{
  "num_hidden_layers": 8,
  "hidden_size": 192,
  "n_experts": 80,
  "experts_per_token": 2,
  "d_expert": 96,
  "d_shared_expert": 128,
  "hidden_act": "squared_relu",
  "moe_layers": [2, 3, 4, 5, 6, 7],
  "router_score": "softmax",
  "normalize_top_k": true,
  "routed_scale": 1.0,
  "balance_loss": 0.00209,
  "balance_bias": false,
  "router_bias": true,
  "init_std_router": 0.0158,
  "lr_router": 0.000599,
  "vocab_size": 16384,
  "norm": "rmsnorm",
  "norm_eps": 1e-05,
  "tie_word_embeddings": false,
  "optimizer": "adam_variant",
  "learning_rate": 0.00192,
  "beta1": 0.9,
  "beta2": 0.95,
  "max_grad_norm": 2.0,
  "batch_tokens": 65536,
  "max_seq_len": 1024,
  "train_tokens": 328400000,
  "max_steps": 5011,
  "dataset": "wikipedia_en"
}
Below are experts of layer 5 (counted from 0) of a mixture-of-experts language model. Rows are named up (a neuron's input weights, with its number) and show model dimensions 128-191. Each number is 500 + 25 x the weight over its row's rms, rounded and kept within 0 to 999. Numbers have three digits each.
Before each expert's rows: "mostly gets" lists some tokens that are sent to it at least half of the time. This comes from a sample of Wikipedia text that the model never trained on.

# expert 20
mostly gets: "- Parent", "- •", "- Sub", "- Post", "- Original", "- In"
up0:482527515501494481478483489493518466513474518482479498477472492476485498532540496483498534468509505499469494549478473511477525492443465442503500484511514496479509497509484485513504483525504511
up1:476471483519539476512482530517469530477556500497474467533484520507508481493514497529529497494498542498536478464508486483475482489504491499508536465501473485508511517503485466511536518500482561
up2:539551481463518505475503511488517470497476535491518536502506494506562519512529525488531518512431486506442524535527516497492493484530509500499477492506492504521477485516501488524451503462475500
up3:482556497513495468486516459484482516519502514469487470498523527488494471526526487520474484561522513527467483527506524477460513492482546467528495524536496511489485531440473482488515493540513506
up4:481553473482549522511503480511519517470523497466477445492520512494526489485497489506527520478464512549475513464503518475514450527474513514493492499493510465453505513482509495511444479491483493
up5:490499484478495477512483460495482501442550486494500562474482502532496493487527486491501527505466494509510478470492479540460499491493485497499512458489460500459477511536526459500497489461504531
up6:547501555499489494518508506478541496499512531479456479458542506458540565453506487507498481505477533494464522477482504471505494521530461482508500511504456487516479478514474502479508519495502529
up7:531502523491544481543527505488525444454533509469449515507494488498502498533528459488535475466516472516456494469454500504536486482490500523524496494512500488506528488526487463473509495534492494
up8:509490485505477501518480494459532528514501495548527518516549516560506515502508543469499553432492499523534509516453512533513492511530453526498467476479531499506527514491520528523509513496510484
up9:514524468529506499472514482457533522527481511541512507492466488538540496516502495482507528549472495474516511519505516486534504552521451500494463510489520530525490552509495470525474495460476466
up10:532532491495495487497516461501453517499503535490548503462503545480491529514519469534531497524490513506470544483524492460499505523437505525496508508498560518559474529501504522467501493550488516
up11:539528513558484487485522508520506506500451500529446500487467512492484474539481462490489533514519520520530483518500462511483493497467528493548474502411512529506493495522478479491494493493514493
up12:476563482491536517498485504532441518523472539524488514469465538497484465522484465477482550553460516507531525500521495511536494521516536477489492487449538533517506485504519476520479492478503499
up13:489474499496493517484512496496484506503471480464512484518458509490470525523529512487510470475465475526467528465547505478486477518474509525490459535505508490535504512485533519523504499443508510
up14:544502547495509484468487487494487488498514500508490501497500473488487494519495463474511499527527511494555492506501509496571544502491525522490503507436523504522506509549530496492527472475494544
up15:469466508463461475512496492503468470494492495491499520555543507474498521487511538473518435545530495532495516500530526524498475486515562468547450500508485479510502501503513496490481534475522490
up16:513548501504460510526507519515540498524491543477510490485480494478514504524540523522500483453524517463501549465515543450523476508535507524464503482486508466501476537515486530494485507485499485
up17:533516470549464522528517461488517431469527487444468501465505493523498539493476487518475528512491463525507483513506524462519508499486489483512503536406500474494507530536496514505557471527499522
up18:485523532512523517491508529473472500480498482510499529478536498486543539562563473516452510444539517485495503493494506474480538468498458514508480483518474467497461518490518486533501500476483518
up19:526464510558491496503483493508497530527529472514473487462522512485506542451517513519530504486558485506471492523480479494520507492493467516504460515482457469516517491524492460469502502511473499
up20:443519500477489536484508464465489510460521490485516482527485483469523527506488523488487442473565555487490512483521477505452501495514535496488489482515528522470501483473489510514512483485514508
up21:520514492476507470439507502490466490490487514436521526538468490530494496477523509577494493491535490492499553470497504510508488464520532543486497485486507506539496485482496507489480518459509496
up22:522502474516489489488520497488478490510536462465501523471483527493472483519522505503487543514509478488582504482492513495488498518477483474500496485533510510534491528548506517501512516500482528
up23:558504460511497529499464511492473467512538518473453510488473479485533512485450542509535502509502483496521460507500498500536505514521502458476483521444465446496485516523497504500493450519512537
up24:507510490515496503534513538552474517462517501507472522490470492532510499462499525527461525497499480472491506460498557444514501494517507510483548494470514515541502520502509498506519487508444492
up25:483533477513514510496518518481528521489508528530488513483525558464517530524474495485512535473457546493520506528504493489539469522452492489496492507452530422521500520524490474477471488496493489
up26:468559497479505483501507489496528463492476492498468537510497528501479459461498483505498488573550499475496481431480487512496523446471552514509493503507510468480502529484494500452472552499484522
up27:523476509534496491435489487480484493507472497525508490516492456525456529476537499486500530502521497529443444520481503484532490497499495513528496481523489485494491523453491515537520486477502523
up28:550476522514513517476516490459495524524497538505552472486460530529492526477505522516492540450477480527484517566513506470540497524530453534475522496502489549565502521475529481518487488467491497
up29:496520464495506466475486503490486495484512483506493535471521496486473497487495494485518532546508478497503494537503501530539459547475488486501512516459535526481507494515519496520524457529507503
up30:480508538477512504517516518530466466467497493479486509493490559491474489497508492512504526480439512510519524524464513450468504516528520501498503534451443537494490491542479486494494515499465449
up31:523516472482505453504501480491471559490474480537474524495478511491522496509529470525514524542484504519495478459505509481528515536489507470498455512462527452482542497485487467493451547512485471

# expert 40
mostly gets: "\n\n", "==S", " “", "==C", "==P", "==T"
up0:530529510496477484512480526511479512497509461475479473536496510503540526555508495480501520493474494510496490470492464504501504530500481497482476530464485514518421520489533487523502503543491518
up1:477478531491493472499513486472517506462488485558489529448559530529504546469518503526517522474490485487477473530487507467511499552507502508500469555490477533531478523502498448521507471490490500
up2:507449519507495497548519500473459507507504480488535532487520537475502503497496511513484527494504492499492493530491496509513514475507556461516485545529491546520489497539492535459516508470485495
up3:507486501496475536506488520499496435514514518443521492472528463459470496549510518468457471531511484528493532523522513483493515505498528511493507481483498455500539538537495511491516506486508479
up4:493485452449522521522501482488503527482476485525500469533470546443531527492505529519553447485483543508525487523502454462496527463498515482430551510459467479520516482510503479503490476488517482
up5:428517471490569480505529481487507495522511502544475519468456472504510496474482536522511487486502448532553496541515523514518516501487497514485496483470541449522520485509498463514452492508484491
up6:533506545519548467532464481514490515513481492475517472523484531481531511440476506545516487503490504486497500493510503475524522506454546466508498491467496495430507502528488490442470495532501478
up7:452503450518500481521517496508506504451481481500497500501529529486542499521516505483491478492476550498499480488496473540455446506503529544454537509448473453565502516512494493507462502481498544
up8:519522520504521490500506519509522564543476534496523462587472479493512529518514512499495507501516505527508508507472518497506519486470501491488526489506485485514463496524502532514506513479522550
up9:557512535516512476496531441522547508500479514533517559468477508474495478487480481487529522537503443494554535504488514511507483527466492477491474466461507532547536507522490453474463500501490503
up10:488487514473546493527523483528518533502501513534522501548479502431543504446500536504527496471498502478550520520464512503536521461508504519438533451468513483466486502508484518488509509519522480
up11:480513546475522558519465493486502500456472466493483513482468550478525522487496471526553480454501517533553469469489490506482477527497482495537500510462478452520510507513483517524483465497467495
up12:530512509502527472489476511525507507474515501514465509506564482486529491571514480523501514436521489522458532509493508499477539490520516532465476510515470560514493455486537536465511498481512543
up13:527468503508538471484495514508481522494530503467485504510526503481485547542478487502512492518448457514511493497535495506470508523519500512480535490527493472508558515517519486493538481493515489
up14:509470524536502491507569527542515501475521487518501458534486534534470500473510510496550493521513482477522528518518482445484458502515522536513489545492562506509511525456494498465462478537503487
up15:542511467504502518484515537483484492521504489460503518485503524467461485545521514513468513517539449508523532492490536488476522439503475496493481508544511556506510489551487471481535517493469486
up16:543517521499488508513481487468487479528466500496493508476489516496532518487509487498509481493485510501565528515512515471518481570503469458499504518431529515518485506539503497515485476455475479
up17:566524528477521423503487505475515462489473534499504525498498508470491474553501507482516484501502453487496521499533513507471500464527492481498493488485471516445486480582492498463508492483535533
up18:490481506504480489512475492518498491528498500506522471547494500549492477530504494519492489490482500523453500543476503474455495468500532488524500504491501485453511493485473513467487474496489493
up19:519517478484496484498516473542465501490487494523459493520468521480514469499504485528509479490522532487554492498499490497539491503543470505499490489497522501528486548504496470479467496495509481
up20:528495488467498494490485470536488490497502478484513438474452531474495506442503530523516501530521509503582519493494515440522493505523462516479507444473470500469508511507501486516500494543487516
up21:465485508507523507520503507493470532499531517459556502488516485518533543468463512506533522494465544460495492524536489496528518490502520512447508535551525496482478504494447480493496546471505482
up22:493478539496511508519522508508496479515454495525496515494553511529489497496563492508499535520509491505488492515487504517511496497514480465472482466509513528589485512506517496514496460486444464
up23:457486498499488483473508443506532519522486484525503462489538493492487464502518513459512482479488540476482518521479490479483519466503460517464526455525522492527528491437478504508511510494449483
up24:518487508438552447455554484527502496520478543524518505477501486535541484540504477522485495492495496501493509497499516531484499478468488530462525483511525507469431495506490513518545500518474489
up25:512523457504498475460552459490487506474502524439534447476480496500486464455502494519473487532453555516503539481519509430509513512482541539487502500502491490503521523453499513485485521508501485
up26:526466539442498522493496487556505509482491464479515519549530485440501488496533485493540524512512476478549494495483525500504455547465484510496500527471491512540476481502528499548525492500470486
up27:531506485484542480498501494470569476516522462532481551534537498497508547501482522488495512540506549492498491499522534532540522494533530502458489514495503545491474480505514503484470508512453487
up28:517482483507501459516513480505529502525496494519540509512555545486469486498483492475483494489451512498492511498492508501554528519502539515502543548527490468518508502514462471524529497515484499
up29:504508534507528502506509490491495520502518553493482534519499513510523471543495509503538508501531513490540529495505496532516544500451540508485496544428456509447514517516470479484473498494509494
up30:464506508471520492489541508473521529463476521549505498521480551545539541521518516514483508458462518506493480514484520527505484507521514505490504587465459508520467508511508535504462499458525511
up31:518538499480507505467485503493494519498492532496497531520501488533496471503501496481483504457484442505494524524484509490545487476443459461443490496520505509537524469482510518534537509476479551

# expert 33
mostly gets: " part", " polic", " econom", " manag", " restor", " promot"
up0:525506495480486529548486525498508445522470453476489497480505471505500530511498504482537421504472496486466497531486456521524514535498469516513512477480501518539450491456494508459492515496455513
up1:520471521513481513529479502492536506503455454544489506500544510475461505490528537448481530494525510501497460521546550520509487504518479454484494500487476481527533472513515505478489528491503516
up2:512465472517539529452492477486508459484542576525493504508532539506508531443534472489556504545465532488508531510538529467519508528502504506502496475469443468510489499513477558500545497520529490
up3:495463538476475497517512503521550486497519460491495507497496512486494523506539523451500487458517475475506519508484519499479483505501484455493464500473452513558569508464511517473477468520446530
up4:482515500488504452492480512494522495498525456545497494470491534502518485524505527476478480470524494496519549508483554546469467480441498451452493484481459515540512503501528501503509486464467505
up5:513480518574434486494493452520497461510498493544526518527513519486504520507503498504438469469544529497484460489485477469497521494498490496497482496507484515501503504462515491470496483516470536
up6:572500489450528527499488532464496481477507443491527513518506506497536487507495483499474474485486524539457524489515503530511536488533538528500498506502480477519557508506524489505553477504455483
up7:538522514503527503512484513444481494458513522542493522498503529467482459501517500477468496518504497475514492512464499460501450533492503492521482491466483493455494524463503526507475476483478507
up8:492480515480529524525504485480565472486529458496496495527463455500547511502535479505506448529518517469493582503499475527490509533525516471489527494454524508497478498511458510473507468482520527
up9:491468467488518526482499479555464462487514545491514464459490498495515491543502520493491498491468544478424468515476483481477499517489509500482491514509501535507493542527476529493514528472528486
up10:481499530490529471483442507476525515559514508506520479542448466493509525465487526464473476516470476513475499522521487489521487505523462455469521498426499533502505521522553516516541453536455458
up11:488541548478523502483456541480504490477490454487519523508503533490491539521515533502507463483527493482439514477492475436486528516518503497511521480450500523487508527479509514531491559483471507
up12:524509549522417529480464502505489468504482478521509495478535482471516512545490525483560521525463479487504481511492497486528505543547530531494508498504476467526511509507530504476497484471487521
up13:509518534482460506523491500544509500542533495487485483467549516535501514519538480509490484474522485482479490481482480543469486532488534476480511484497470542505536505468502436467548523549518514
up14:497501490458474523531458501504501486547492482552508500508477537507485497515529508481463477533548461513509530484486479499498463465457525473486492467509501544457492513517514506456502482492509544
up15:540493491497511461476491484523533489532566483478533511529530508502468525508494509518534437472498500488499488517510503485483527540520491527463431522460519503492493503492513476506512462485517514
up16:505497528539530485537462515472519549494509509492479511536512450462514508494538526521485521466515509536481513512525502516489493502461499557523514480528529453475493533480480484452527528542527525
up17:537502500449515475516499489515494506482495560496504525470462538486506432521506539513488489530481501452506494497503460507488493486477522530493476504479520515519464517498485459470520484540504481
up18:527512512483523476500483518508494497478514494497512499534503557493536492512521488524492465495487474497516503458528505535490508426512512485513466485466474458452523529490491497530481503547517490
up19:535519537496487495486448507458491508468521479549525483504511468478481488496522529513477478480495460477513512478508512520479450507509545484470533477465556517468484525481509549495498525468511549
up20:494508494485482516524441456498508569492495518483477523527487470531516522484495482451477481528493513491474539480531504509535516493506469484499479511515511522509493494540460455487526506477499544
up21:505508530475517539577464500506561512498492491506505524527516498485463533493483484485570483479490503488510467501526472519546488494487458497506452474464476465503446481459501507468445514454490506
up22:497469530534518517570533482524490483553429509523533499466460498478511524472512508491546534501477471556473532508471491436494475503521471517495504523486538501528537554518501488479507464524464506
up23:500474487507490459499467478520494500512504518492516495499490534531493504472498526432476511538490500489498500481479492540435481494477522480504526523497494505489510491466526510459511495521478483
up24:521513468472537472485492483487532477476451477508448515478540520568472476520492461449498506494460481499450512467499482483509488534464517478475487485468478533524531478465522506530478505493462535
up25:522479443488474481493501485507497523470505502450548483506501451457490536503515512521507491506526519494498523520504522515469450471452477485465482481480495513529483488527503454460481496473475531
up26:502515516507542496511483529524465506560519510510511530499469500542543491487448522472513524503507507475475510506492536516500506473547508512536496487475484502492549522507487469491506488505467503
up27:489466493463485520520477459496499501510486484510509468458504467514537441558498538469524473495456474522515512510508543481509482494518501470490435519478515513455501473495508505508507525486486497
up28:502531501491474508518464538497463455510468481521527471510538563502489522495502486518486530499504525549541517506505504521495486457510498503512518516475500465504495512489525498471469498521494512
up29:497511487516499522481487484465466454477510511510486517497489514530494484538480464484508495538513544507498510503499511466470486477506506470517537520524487452498556536524499521525519527487513510
up30:454478468522519474493546502491495500486511529501530515496506505469524468479477512501466535542494468504531518486468464488467478544494501478549491509485510519484506524458482490537519482526499478
up31:520521516494494479453472527468512500509455510459490518531509563475497510510493493488534560505449454485518478480524508532463482504494519508533511548486476510510555486502495508507492471519483497

# expert 54
mostly gets: "—", " [", " '", " “", "[", "{"
up0:507460515491529475489512501506505457480501501487484508511546534433528520491481500467536449521501498543468508546549516460499440517507536492499475465527542487483465495545478478497456520488501537
up1:518503520489484522518471488525481539498535459462524514507521495512567492543545473499493496503503519497469515517530517462533481501492479467472494520543488506527504487503488539506511452487525523
up2:530510489471507505494480526535522497543511517498509495470493484556519481529466515504465482533490516502503517511530461512502522514523472498487515472496492507504483498437538548486502515510475480
up3:505514518482542510463527491519461509489478515455548504487482508482543531499489508506501494485517504520502498441492508485511502511479490502533473481533518474546531516447492523497509479498506550
up4:492503518497475465452503465493526468506499549498438524459517501516455549465468529493466525536499497533505545477520509529513491480504497522484506518480488510514510476500479461519566530486513541
up5:498501478524490497519491420515506445479455468506484533534552520522498480511501491497498534497531535436499475497484469525467475510510516500539479479478499515519471455495494555526515507518480490
up6:499509550468493468501511480539535471501490454487445490495512481469459516473527515453491493524494513491502525489491475472450494479523535480484509481459496464500526489499533537510472467514460477
up7:543486524520502496454498464511441509482526488496474531506470474469509490482509513459500501487503529488480441505509504467468491464500468445453490467505503481542480526528503475479494525533511497
up8:524538498497534513522464525491498470474500478506487473504512491481478507538521506502457473487516532524490558463519497498497487464460501498497508517445505451498501501447494505488534508518465501
up9:559531498481537488518460475479527505516507499478488518452523510519496468499444472463524534513494504485522542523494530468491500477501503512489508495475482507467512464525521502503468456492509520
up10:503501486482473493511489494500470522514470540508507513467548551515504479541518463542495477449495531482505492515515484517537521518534502460499509530508523475481468498485521480478504497512493503
up11:558522495496465529540512457494489519538514495468498524523495502503527497506532513508468488538480442461521520469495499530504492481485458474472515500451532512465481510547524494499517506548512504
up12:494492487503528496514499475476488481455529520548530489487506494513496490490542512539494472485491526530497530462480488494507447493515505498500528503490518533482490483439506498505511528438487545
up13:557528491499487476484468523535499511504457493490498479460495482489476474538486502472518457511521568480477522484468489515471519484502474463524490451491497475513502490476482500473492549503536507
up14:558513474518508469500491501454444505510518489543509547514511513526538502501556481516519475476477490522490504462497548484520489504486455530517460496493503537532516501526477460468468485490486544
up15:496520492472477493518506493522471485475511507493513456467506548550493456519517460527493492513489510509534522502444476491433514511512513442526503529530514509489500518562502518504528496508509514
up16:521474480446519485478479515499510465461504481516475458524525503554499544518513476517484545531475522544512485486516529537507481526496525524498510524468491466486486466532527432508531482488536461
up17:547493509450481479470510494501497481525515485542488495520508499529508488481553492495492492461495468518472462513519497475504526508475487480512518487486494493489498548499487487492496471530534516
up18:531511456467562478470470535520476488523506486522492507515507492507499483532523471463447464494519476555498509502512521517470549484524512514492505488491469516503515474527484497517513458509417506
up19:486517529490486491545524485471482489515497525510532463430483545520487521486484489530523472523484534466527501511503491488536470532502468511487435520509480512468468512508524484502473495473466542
up20:498503502475491491476517483512474539487495485507534561508524489507481484474495537513520519466483515489517528475515487477505531510470472530530480509500510524526492494473491479471485532475465545
up21:508561501494467492513514499512442507497504551479477513496514500527474490515477500485481519548493491515528528473534519451459473517532481446472512488456485478470518454522496485490542490486464502
up22:520507480488512458485458529494539499486515524524512527477517498472515546530518503492529537526446495494544526476496460506472504504481542540497480483501488504521434451504494491536516521510514534
up23:499498503469545515488516492481507516491449500462493473478540563547524463499481477445540526569482525471497544495521518506453446529524524491512491498525512507503497466489515499430522488496496492
up24:480534517471476490542488500488470533471506480490474500481529490452522557541529488501555461514482543486479530500500496473494473539502538532489517501485503531494457502504490490516478531486528513
up25:540518519483525463481519500500480499491536510508488504517470488508526503535550505470521476509508463509545472444447544479547487518502515489503475475524531463504502529557516482537504487487484514
up26:480534497532489528496492488484531494526519480477482399524506506454463509484518494498524489482468479514515502495491513529497455493536483517511462502522491533480514514529487494450515503525477513
up27:516497518536517520507457537457551466486514560514502542496487542533533547491509506531540535470500535503572493489479504490518501519535478508478500553502529459546525559515520475481554550461476498
up28:516488525488550523485491461526522489451530528508507492488477521493475522470505471482484500484489466492553502457522544469525509538493501456506482492479490517505493558509561512493542513516495518
up29:473509535509484476501443460508526475490472498504490462529507486489462517516489512545479519516459502502520477466464548512488498518545532531489513451493550489483494506461484503442503468491498561
up30:552483488483485542488507501498523505512462495560517474479506515550505524513479507484491508462573519524500454526531479512499491507500517457456495567464503485518495509478509506516522486524502561
up31:481488569475506551457497518491449489491494507482462517490558459471514495516464501475516514501506504501522508525471512497539492504537505478472516474516530518523507562518530489457539572499521561

# expert 23
mostly gets: " was re", " unc", " invol", " den", " un", " prompt"
up0:533478540519504528500485502529487480522506518513518492509520522543517505500470517460485505526522489513468473513495541486510534522486504524507513467490523493469504539498450501462513482530476515
up1:490526523429492533520493505482489483527493515508503518478487560520482525490547508483525460488497483536506525459464476471506481486476488542474523513477493513484499530475498482541504467481422503
up2:497519486469528488527494486494525475514513454493478517494466526509524519492510475503478456441502496497515501493478469467514488469505483488514465470440526480506502537458526508507496523524495504
up3:531516511491483472511498522483487530495504517525503492481532550538504476522534521489508496496444483458522481490508476529497503489507544496455507519486482499474567487491528487527542482491483516
up4:484477474478502508491506507481477510482546490522464496478525537470517556536478559500515491492470489519487554505548459516490497527506504508471533477501485509479514529494490485535529438512523494
up5:533491508484505511486495513500472497525473454488523518512465502460486520502466536476497487535485492492490500477419556511536496505532488496507506526548485551474502525544521489499480501486486522
up6:543458464471494493527509481468477499529519490490492510513480518510529511503519480510520450495546490532507494484510551533493482521469472473488476489520440534502504538514520502502464453533483521
up7:508510505495520488444498470489454475527510530557504539528488514458525511529490539500554496444510499474497493491482497480529539505481504468470540531448471458457492517537478488511506512489499477
up8:488537511501522493487516483485514521491542506489505507508511551476496493518533493527540459438478493500517484480480496492549518458451451515465502459496468490478525501500477481532488506493505484
up9:520516485479537472510514505531558495530474469507521482471504455551490557513534489511493516507483515505489530482499545516507487523480519479526510528500479470539497500539484518504498466457495515
up10:497536521462512479536448483504524472493515517521480492527498507459505508497484504543499472502514524521515513433501486493520441461515498524493477505496513444442530503539518517543520476501501474
up11:495464544495497499482477542486471547494507537481485502545502563487506524491506516452471455453478496498493502508450545481521505497512491472485484487509464482476480523500491499489533483514502496
up12:515548520506535521500522512497506532469497500522497500499444559494496522512486511483449480462522485537498514473514477502512477488488509510494497428476528503534526434521461492519517479506487483
up13:498507469441510534484527493463505486514530499528523537530517523518501542514536551495478453534474480528500491502514495485531474495481510471467509501501508491486492456504526493560530437550459475
up14:516504513497483530488508482486475494547493485497497517501530471448498468501515567517503496493522488516518508493494474460528530495513498436490512532494496493539509535460493503458483468539474536
up15:482508519445500517515505473509441468497489509471476510521485517517520504493549499491542476498476491502516500474528490527489456507469470485471498520496513514498474479507498456485535485481516532
up16:470511481515514514545528468463494489501511534530485516467490523449477501525504501500520478500498525518528546495436454459474501498502487457492506519478467480479529503535469507531537494528537523
up17:476496514465511517498518433494473531511528500475488486502509511499484485509523477478473501500493532497460534475474490493463483510499473481452544467489462482497553532539492508495468482499497522
up18:536535534486477501510491498510469510504491470559517512525488478532535535477489497538467474517503466503462493552480525509526524534499482522477509482481513510461499529479454490506492502533451508
up19:491519460460511506469483471512498516520526488499493493494510539547504496506526494504491496475490519528522529472520512474522508455495468477504512507483486515460540509503507479489451445547483546
up20:509523488525496507492475500509540501534506515527500485537516487524484490510505519538500473518499484509506447537542503511507510411505506503520496457491501502509526499520487519486478535537496501
up21:493550514453524501491499456514511508497525483500488478490520471509497530489488511504542512537499507522482512518527481499483463484491498534480462470482498528487506478515541490543499442521493555
up22:498491501449492503515452487486464504508506511475509515469450527502502527517513516480488507441481517533481553497476503485511521484529493483461433513497529490498510499464539459521508484471443525
up23:499514508484499523497526454506521508495525495497505546467498504495476529510527495515495480501515471487489504497524460482525457507495501560500499506514510544494498552492481485482486446513502544
up24:482486503493504487477539511495473490510513481499496497518496496493484474491510480468496481474477539500445477453484464455499452495486490518489482494463487428503568496489531500491471477501447452
up25:491518494489506488506500478465543522448513494480505493505479495454519504478488525508536502509514487469505478494498524498508494507481511443501496526476503467510525456522463482486461554506537513
up26:486517490539489507482520494508544497484522515502491507488489518513504473511514476490576512469505484504504472464502507453562481513501458477504518496505514546524522496446483503508531520473481533
up27:536508516480478509478508457451548504511539471484524529517552492513499526498487522465506514474528497546513519473519485495534497493473470509509476482474534527506495513493511493525542449528514526
up28:506489505520549559504545477471474518506501475460508514499466530481526512470519534526497494481504515495503499527543496490505473484520490497507490533519504536489485501493491480485474510535521525
up29:495475496463504519501494492496495483526517540553479490457439466506532491518479478489497454567501514469521487512532489494505496554471470468461476499484480502495488489485512503482474488531497484
up30:494491487515446479482503476499471486500520542549518506509547483526499500485492481496466515506493515499480470487480467497530498495487474530517503493449510556530521520517498477459518447490491502
up31:505477500488515490530504479500510528507524508507515547499483488469477542512486507509500491471486532503520525473454463483475478480515481440477496498488547501474478497501503478469476501520446490

# expert 76
mostly gets: " bas", " molec", " pol", " lif", " ax", " hom"
up0:510476511461493503493484511525462482516498503510455512461530539512487467551524501470524484511518501504511542488501509480506482505547489566467492474516464516489491534488506519511504513489433527
up1:482475586480509461543469478512502497515477525498537486520467477499510494537514507539486517520528499499477513477549498490498514479495514527452537483511477455543496493503507506535516473489507528
up2:492537479484464495520450493526487494478500450530499481507513469491492493531485455494491494554528480493530465482482515521490484512532527524436483499450555458499536522531524535536487532449506499
up3:500503506467501485505479434499470536549519525562526490508521519490541512519473508524483475472515465472516500494511476500537484483502451494493521466527482454472539493517476485514492446547521556
up4:501498519500527479490478495494476548513529462513544492512508513512577481490543528476473513542504535524484506511458490446500535516498490495504455508486539471545464493480485474521470483506526495
up5:492461471474562473510474510500451461476479460532512482497456517474529556543459489491470542526465499523479529473476479500506463493541542508501498504469512522508505467509494505492438508436497517
up6:509507522512488473456501493467529467483518497515498515459485481489473496516496535500466522488477500454493488479513528488529501445473520492502471557505528475549491536478556487436490495492478529
up7:515480475501505510486487493480486497496537503471539503517527507502529532539522517484498505482489495520503490516499516499518482487477529536512508496538501548478545541523491502537562509469546499
up8:488499490496506476525516557511453456509520445508497492502525525512500451533498458499506512498447499503529508498545494472507467534502504476490519481485469527523502498499496535504485504515477544
up9:495507520487520473492477531507505509469479493497519498452522503493497501527468479497515511507452502536529469470495504466533458501487515501506534504495514532480504490475540521505508507500514505
up10:531470502483471505479487466509490505478472529480513525491547498531483488457512494501507490511484516528457499485529493527487468541497496524494509546505473555483484513460495479491518587492422530
up11:532504494505504483492467536494484490459472517530510487453527502480501465523508553496549483498506542510509518496507480473496463512478556501502450496461492492487512486512498478467490463527502491
up12:485532507486478467460525508528509483487534502509461547491473477482521504514463498518494493524506549483514519484512489435512492514493507532501492503517499483466488525522522534539508487510460479
up13:483535513497510498431450502521487501472484537505486470501484466463538456467498493489518494490495530514512492469460478505549423512537492493472514464513453527497493566509489489523503474515473513
up14:507503449492510484510488523507488517490514490521511504490484486524505500511475492522518503519519518514483517518487500528529456466497483506470495470535437520488524499513502437516515440507513510
up15:495537474479520506549489465528499464493521498497467507456523496531493509574513505463508518500472485500485536516529536504515463489505493498516502493503501505453501500518516473486500484482502513
up16:488503482476459499477469496493462470506501460499476500487484527482513473517533492469494493458507529490523475523519536502499476475529558544477489528496488525531480478513515527478533468523480485
up17:543471502474505510512486501512493486498510495531489527513522487505490487493526520483489492517490464478513487503461477474465477500489491444469463488523500528486465486492520587568506504497518547
up18:479473523471510483501560498491499463484502522491512510506563518514445484513481529492496496536513479484474520495548473489513495523534516549468455511556563480484486494507509527528540517512489511
up19:518536502462488495518486520528515529483480506457511504491537535515538549505497482522500460487495503498495484492530499467501486502463524445527487479512518535510445503534518545497498486512509498
up20:499509446492493507523513519519516486500489533486522509477529542507510470467501512518526482489516510503523512461516460427493471504545510499500515515538515462503476512567519520491521464497451498
up21:538471481500502530499548499505520544511432542489552502459514469471539509540506524511472525479522508471501500513450485504469528528476540494465466493486466526480510492525513511497487473545459507
up22:468520516489473465507457501536495438509529507520503498512509486500501476536480479505501493480501455494506518468515441492491526488490492532537543502547495485482515455480500498504534489503537497
up23:504489517515501498493502474488505458484473486532486518513487492489517505479515487481496504480540515540519485500527507454491533515502526484502452469518476512518482523513497508509538512469403513
up24:504480523503497478501474514494455490500515492590522523495521518550515467496557503499554533528527516544519529482496478529543494491502545517487471515494472469520529503456489519491519491483516533
up25:486480485473479510530534479482543482513513449478520513495492488460492521514518509510508498512477493481524526500485502525496502506468490464491488519496498495500503466508530535506471457493524499
up26:513470458481490506554549527495492571527521534510522473485490506465494459523508454480497513474480522528481517517522489504484515538501531482496475473481502508529506507507523500491496506487497556
up27:487470474511472463482479517483495472508524474467488459519508555477514531529496499473481497495456546521486520495531483478467449507485525497491475512507494487508476541506501490548513475510514502
up28:519559513478489539532499432507492538486521473506475520512529490479529495491536486515481491536475526517575523438487518487528470499502502512480529507488440525466512510555482510525509519497497465
up29:484470500489490518516490504513481496511491485529521466495483451509519470505565485499498524477489470497464508515470509513480500537506477473452539510500526514563462482491510503529503469495496487
up30:491475535548513469462475488509554492498451488538504520516517504515524494471486521523528513508485509500485492483519494495545484494484500498465437503524538521492489512491536499517457539511497504
up31:515516525474511503485504507542509489502516521512478456465510489504487484513549501504507480487488500510504485506478499447514462520509513523509459522497470509467504490498516525532501510501520523